config.toml
activation = "silu"
n_head = 4
tie_embeddings = true
lr = 0.00818
lr_mult_up = 1.05
grad_clip = 1.0
decay_fraction = 1.0
Below are experts of layer 4 (counted from 0) of a mixture-of-experts language model. Rows are named router (the router's row for the expert), up (a neuron's input weights, with its number), down (a neuron's output weights, with its number) and show model dimensions 128-191. Each number is 128 + 24 x the weight over its row's rms, rounded and kept within 0 to 255. Numbers have three digits each.
After each expert's rows: "mostly gets" lists some tokens that are sent to it at least half of the time; "comes before" lists some tokens at least twice as common just after its tokens as in all text. This comes from a sample of Wikipedia text that the model never trained on. Tokens count by the router's weight.

# expert 13
router:126113097147136128105118099149093113119116111130125151137110147117136119129148121128176133156159079141125140134103119181123133126146135144111148119159126115127159149135139120115140176138149131
up0:144125152096121110126135130152150085072083117148139133154131128083131117148088096130145143090097122138171130146130149134130176109191083091097119088129142066157175160116127150119147127105136111
down0:122182082149115155140108159076134084130112128098142106119118150114106120115110151117131146152146122135128133160157118107114112088122171116145121154189122126121150096162128108163113131136086142
up1:120140110163144097141111135167124103135129150162152141145110101146172144098133143113128120110077138142138103131168118157136164175141119117105147130117090122125177118141136153137121112135123122
down1:104105124167188161148195114143118092125115130093140116120103151129127108144107125137136118130140126173084093116122117101097095136141128072133075113136119091151138089147121143166108109111165082
up2:127162139139161073157099112105135158153162091151145114144113125106178104085137132083121122096149170162148099102128108171136147137120110108086171138135119155144120118110129115166148127163104125
down2:151161128081127137164102118142166098100113106086099127145129044130143136166150129113151103137077152152097127132051145150118098139092158107148126134120100132159163133106098095077145065126172131
mostly gets: " twenty", " seven", "teen", "elve", " hundred", " five"
comes before: "0", "5", "8", "6", "7", "4"

# expert 11
router:120138112124119118117105136085123132129136130146139099135127119130132129095122087154106181143125117108135158182130117112139155108172103149101089168186116119130128104124085110094127187122127093
up0:107138111108090126134135119145123099142122156066124124121130109158142140123128114114132143148122148159146156143083123130185118149124152149113128131102130145137143140120112112121122127136141139
down0:136110142121112144104130113141150168175137139141141156173180126137103085175147133097114140113177156157139202108111121108111145135121147141176130136123088123177075103107137112119127162149119122
up1:153107130133111138106103110110062158100135152119116106130151144142137129155168093151088211150150165098151106162123139116120154104135100115101117114120160112123131160149092118099115135134123124
down1:111142099114180150071131142132156064100113142121148110124150095085123123159142076130132106094108094134113177131159131102137127133112166122162137147092140101109120087090163122124086116144127098
up2:122057065127132138104116156110118144138131142137129119129138169127106138157131147135123157147085157145170142124152153134113122114133159095137123108127152109143095145128178104102077149132146100
down2:134150127128118095117102110131101108164158146127058085144142114086140131096096091092170078144172107126132132125111094154147126132162137168125120150116104087157122143175117177134138117138130139
mostly gets: "})\n", " |\n\n", "|---|---|---|---|---|---|\n", " listing", "See", " chronology"
comes before: "|", "-", "===", " |", "==", "="

# expert 2
router:126132130157083109136154132104105159158112121140145140174108118114123124128103105153076110092157129137132176161134135153128171113113141102114092127150122117122094186142145172109137126125150083
up0:163123126153097117118103107095173103142148157148158141089113145143103100158127090144123112125138149130104150135118157156134115161121144095126101146129115105114135142151181177140149154090103092
down0:135156143087162132137118091112171148127144117159158159143111119113133147155149125115153158131114122133144090107142156160103101151117100145077095153111134153092136128135117075084147127152088106
up1:127134114120090097136111130119107107132142115182142105127182108172150138140120124128108123133151139116174134135158092148123116129087164136121087136095137077119147145127162125133091101105138181
down1:156141129116145147086181128134110137169120120137124101133132104098130120134116123158136145115145143124110145118112155129132133129113149144149140109136130128113187102116132153096149155102151121
up2:080116140151140155152092098094114157136123128136082135174148114092132116092100132107123140090108124120140158171169153138160133135120105139128130139144127127080108157156109138093100117092112157
down2:129107099135137162143083093158130133109137120101107148147128135163117099092158097161146109128141156130118095068112106150119171128154120106138134139119154105164151133110142120114111104106126122
mostly gets: " theory", " analysis", "ription", "clus", "vention", " studies"
comes before: " of", ",", " and", "ic", "ation", "ous"

# expert 30
router:169126190151135089129132144098127141115127150149152129137154149149108148125084120167133153175070126136121149128140111122116141153161171118107088136166145136103129099129135119125088134159143127
up0:123153149132090119065119137083145174087105157126117126136118108124138168131144144111152126128081139133147155111119172134128134139121110137137139128175142144143093124158142094128135125160092127
down0:119109153128138112137135127143131098100149068127119121160119110144134143154147117100077091123146126096113104110131115151137099125092137122135123137068158098114124128133174162140165144110184110
up1:138110136094092103111152102132135147134140157171155067122122134072088134137089136105121085171135157093141139148136138141144141126103157114121151163167168132136099105146110135123141102099089127
down1:101143115126101149137139127124096121113121147111124139109195164123113152102139132091121140140110120177102103121153118144129158157136094110130099139131101133128157136104165081107123169128123163
up2:109130107170132116173103148134142153131101178131161130139142134129146167153107117112111120127115115110189126158118146152102155133157134149121140106148112141162145109134126113162155125115127131
down2:110108111120169129146157129115136161124153098117151121100117157157139129141099142117107181155162126125164143169154144121108107136062122115138186105060098111100143135087085123096150173134143125
mostly gets: " \"", "==", " under", "Following", " by", " “"
comes before: " the", "-", "|", "S", "The", "="

# expert 19
router:157140204152126117162134150124124130143167135135097132175098100133110115139113095147124131114146103138112138130182171135126105114140133089119132122129094112113165204181126158123117142158138100
up0:124125116143139149161091155142155133135113136124118114111077122077110123109091123096161123149142120154107162136108153145142097145185095155149106114116082132158137137103176108127124129083142110
down0:130134103157153188169127144103156140145149105106159139137134093111104086117131114134106085162126091113154114121119160059122087174104125173140123113124132149132143128125107135112172141185107116
up1:137125185124115078114127102125123162101140121106120151081109111096127149111140135096114139115132101120185130153179124141145112140152114176095129084189130129094129189141132141138134107098099103
down1:113146073148124149148129177123127145133122143125118104164115100123110126114119120122111122143080137119133100099130162117130137137184114128144114145103093110157119138112106134091134182054125193
up2:070136116146095176180138116096075120118147085099102118187131127111115116152134107094106159113117117090126149109140084117135162147155126125151102132168131120123124134164164153104135147090106094
down2:131167104139104156131150104105106138134141108113103125154151163138117107124150142105136134101125135094102123128130110118095158101148145125113113070113104150158143092110150141127125131113188068
mostly gets: " rul", " sett", "Ind", " mark", "feat", " Ind"
comes before: "ing", "ed", "s", "ers", "er", "ions"

# expert 10
router:161124140147122154119115127162118124144104152127112135148144146125170175163079105160132179097128138145156167138117114166127160121117188101067111086127127113111109114136086155116127115151124114
up0:135115134144150143136112114149116126125137117140138140128090181136155139101107123087086117122167154171144119098097135118106095154141144161126134123127107137145102101118136120106107103137135080
down0:158133132092150117130139135138132190140114135132128140133121143138111125144147149131165142114128122198133139110130132126128076161098106129120094139100147123127097100081150127111113176146108109
up1:164111125161126166107141121170129157124141117159073116123113102126114111095110118130101134110117093116126124123161136124134150117158103162114114098150102141113105107151112140089158119166136132
down1:147157166134169125082115130131156160161126113143150118124171122141146129137135120116178114122161141160157148125101128189174085132100129144121112127147124114164135132120128121146107099138119125
up2:167145124146106169106111117127132128107120114099129129153098147138138173126131129101128136090079150109111121139112185101135154105191122101153180166147161103152140136147086144100127147101112114
down2:127114161076140132137122140120164103094129176135111129163104099146099116133121137121119064178117137113138167135142099170130113162085124135097098093145134138118143087161074114100141085112127161
mostly gets: " song", " book", " movie", " film", " event", " films"
comes before: "1", "2", " |\n", " |", "3", " -"

# expert 73
router:160131132160109092174104164139093135133093098112168153175076086131138157136081066130120098100175121139128171141120154128146134074122139102128137121148103088102135182137126172103140156161113111
up0:118153179173132128170095168121155129082147128176115126160127135116168134166081063117111106135118114157204191085159100138116126099105129148134148115126145094108108121111106142146128116125166135
down0:130178126143090096157111127121144109128155145090136147128121142102114084119107121125134135135128142068119100119158090099106163125094131187108082140092139150133145143103140148127156132113118165
up1:178102112127111130132103123111110162133142096085094156148133138100098156129081126136159117132136159127120117131159133137148141115139127174116149132129166122138084126141124118114158125178125120
down1:144138114145120114106106098131121117145134128119107100130134126138106131102122110098100134121127109163105126160150122153096107151137121084119125130115109079136149106161123089097105110147153129
up2:125108101123128161138154101150159098108148109117139115095142135154142104156091100070119109145131085115109112162105128127183134135127103104157143128110124142115147145176104103144127130116155076
down2:141159112126138121127102064159114142142140159116116162096107105122125139131148126130148147088154104114143113121097126109111161048138120164112141148175166079126124090150134134135126123159158168
mostly gets: " move", " moved", " returned", " damage", " arrested", " them"
comes before: " to", " in", ",", ".", " of", " from"

# expert 32
router:144134158171134136117112149141126133133155176096110141129118154133159148151075118113134175153086148099132146176181134163102087138106120141086093159138084135115132105116084111118123116154102078
up0:077167089135158163164107116086130134121130161089081150102093138129120161130151176130106122143124116144150148137145135095095129141128108112142110125141124100132101138122142127151102180135150116
down0:119121115151159129130171126144164156120152082146155123181158108141158140155112122117181141108145144136111154109156187210085108169135171098133122097137098131136129152147143122117137164138122101
up1:129174114124093117118107133086123125135117112102088119088109131138144127092117127122128121104120106146136114149118103126143157125167128096147108146126121126134143182134092163154096144136151170
down1:145107107105150169133127173083169122114122140166113161151129192145140165131118110133086145134090142102125141170149135100151105157103150105161086146125131122166112097130131096149139085122128150
up2:094109149134167137164147086136124137114117130134143099142131146117115127178077092079144124141150103129131117122139115123162119131129118147132132132151137190115095143113080146115124137113120131
down2:108131133163144136154118140148076137132098112155133126100145078091141130114131143166156171129112129155107087159145138147167079115095150135126105129134096127124149137151182110118154124147138172
mostly gets: " number", " #", " Number", " (#", " £"
comes before: "1", "2", "3", "4", "5", "8"

# expert 20
router:156151166164121087152095151154117140131143112114146140155093118118100133138111105162132084111129145128137177119139128147137151111152123102075132148127086112096146191134146136131127139128164088
up0:100131150166116161137109138103106090107117148153115147115082119092134135159108164157121099118113098133127143123139120127126163152115111111096105113134179139143139133150162108131110099109105105
down0:159162134118098134140172140143103150111159099119160171107141101113149133121154106098113148133109120161162096125161154109121158109079105158168110148090119154094097136088129140112082135114157109
up1:154142147156135127120122150105124151111147130135110127121119121110106079184159124111170108200115119142111175103127147119085113113088127136129103123143123120143109137157134138153133185099141142
down1:151108136149152157152169130086155153132151109150150130171158132137163163114129186132152164101112126137138088176160086139104070104092145139138134132095114088132118136131147164106154113124115139
up2:106067124113157101141115107134115135122123087104126138134124121099140117143127117160151060098143133154147140101134126135109134107120100061132123159106159132101087152157165163144119138121133145
down2:136144144115130119085134152129143134138123099104098143158131104158030115146139134106094110106145136133095131148103125148148135151107128114116077128127189114100076144129151078106106138158127102
mostly gets: " support", " develop", " provide", " learn", " supported", " prevent"
comes before: " to", " the", "ing", " that", "ed", " a"

# expert 5
router:158148116124135116109137123158096112125136109118112108123137129150151160112090115131121130094135129102118136129136137169132153116121121138130153151147106154109150164136135128117097162120173156
up0:146109114144102125126157129170146109145174136151145099118073095111143160130142101165147104122161118140176158097159085125097117085135106137142129138148154100161148165114155095139091144194125110
down0:143110126127175121170159146172142137117143115144118102114148114075101111160086155103146151105154164111129130153099168109176140071096126161134142151166144116102133141112132095098085096101140132
up1:131147150124116163159105132129141140138118160173084125122140154164131146087120095143107132113109181167122102143139114118102146140154112116125140115105116113087110138145112148173110131136111142
down1:115100136157129133151116088069144123120115110131128133121158133130105126146143135150077102122163154141134115124096121096148146125146125096127104088128122099108112106130097147117137152128115107
up2:144112127138163104123122147136090157139131136139126130144085136098136149112099130177110157107091090139115112079173169180152133106155087153132171117137123172096124074084118171085151110124184116
down2:097167076110083096122127102115118110125152115140196143129187088161141122128139103076136144161157150120130144110120088104130122165141097154133139182148116148147148151159168140155120118120157124
mostly gets: " two", " all", " three", " most", " four", " many"
comes before: " of", " years", " century", " round", "-year", " other"

# expert 76
router:139123124141088127091122139136124140137102157097166156134104131171144144147102125120115165152126127158175167115137144113134143147146127114111115137151110136097147164121137098103069199115136107
up0:113148160147134150094108127150159122128100151124131152117132151121119165097118134112126159158156140119115106156117137150131121158189159152147123156139110131142112136137144115158074126144140100
down0:142111107135140139112162130136111127130155122124126075136128137091168144122154110143112146146127115125093099156137138117148130137139134095148106152085077109183135110141131110165120124085144187
up1:121167131129122106131109116131097159151118152150104109128127079121111138140108104131128118159093128094161164095067130107118139151095107115149134151119132164128125144089103118105141161120129102
down1:144101146112129169161123124126125120102101104151144139124089143133164123142145152139131158154123136087157114123187143136103116103136081107094107124134134076104133125143121108113126115134134135
up2:137098137127101151132117105177133113138122128100151110111111143162105096116081131087167135133104113106185133114135089128124139200102072112104122126127152096163093125116130132132149136171117102
down2:129091108119118145105118118131118127122104133131150161139149136111144126076101154115129151175156145119103172115140118104128108157114098125106116140141143146146121139201166158136125177133128151
mostly gets: " *", ")\n", " especially", " include", ",\n", ");"
comes before: "-", "|", " \"", " The", " D", " T"

# expert 55
router:152147119139125091156138138117124140128105119125137179168108153097104164154095141129146133125167110107144176157129133132150129070115124113095073108166118143127140140139155136119101133114160094
up0:154121114112128080152132164114141137188102148137101123111128113123084176125163120146196154140094110160095128117125132119105146126135077148079120095172171143117113151166119143117104118127145122
down0:173061143118106138154122131144164135137134145152149140123108128125124119134138128093159107150188135142151116103109141110089119148134144104105160109130141105148124136120146130157111118128126178
up1:163145145129091100163102125112090155143141108133119146121134117115117125155135110123109096154130130117158066125134157126159183096135104113130137137135139091118152093140103118117107137145167166
down1:130117138150138130101123118165119135102115096113118091125164101147148149138135133134144129127115112144123098131143086107129177104112058165111192113147126122092141134140110130140124133105167108
up2:135128150142130116100139142146148119146131096159094140104130076099121141141123079113128097158145112146161098140144111113095102075126075136193140151133153129152117149134102120104143165117103113
down2:166130096114138136124151107124132123162119089129148109121139147086138095185089135090143139137104133158137125169137125107136120166119116135158159137160112169113102127151109098146131107132169144
mostly gets: "oci", "stru", " exhib", " today", " attra", " resear"
comes before: " by", " in", " as", ".", ",", ".\n\n"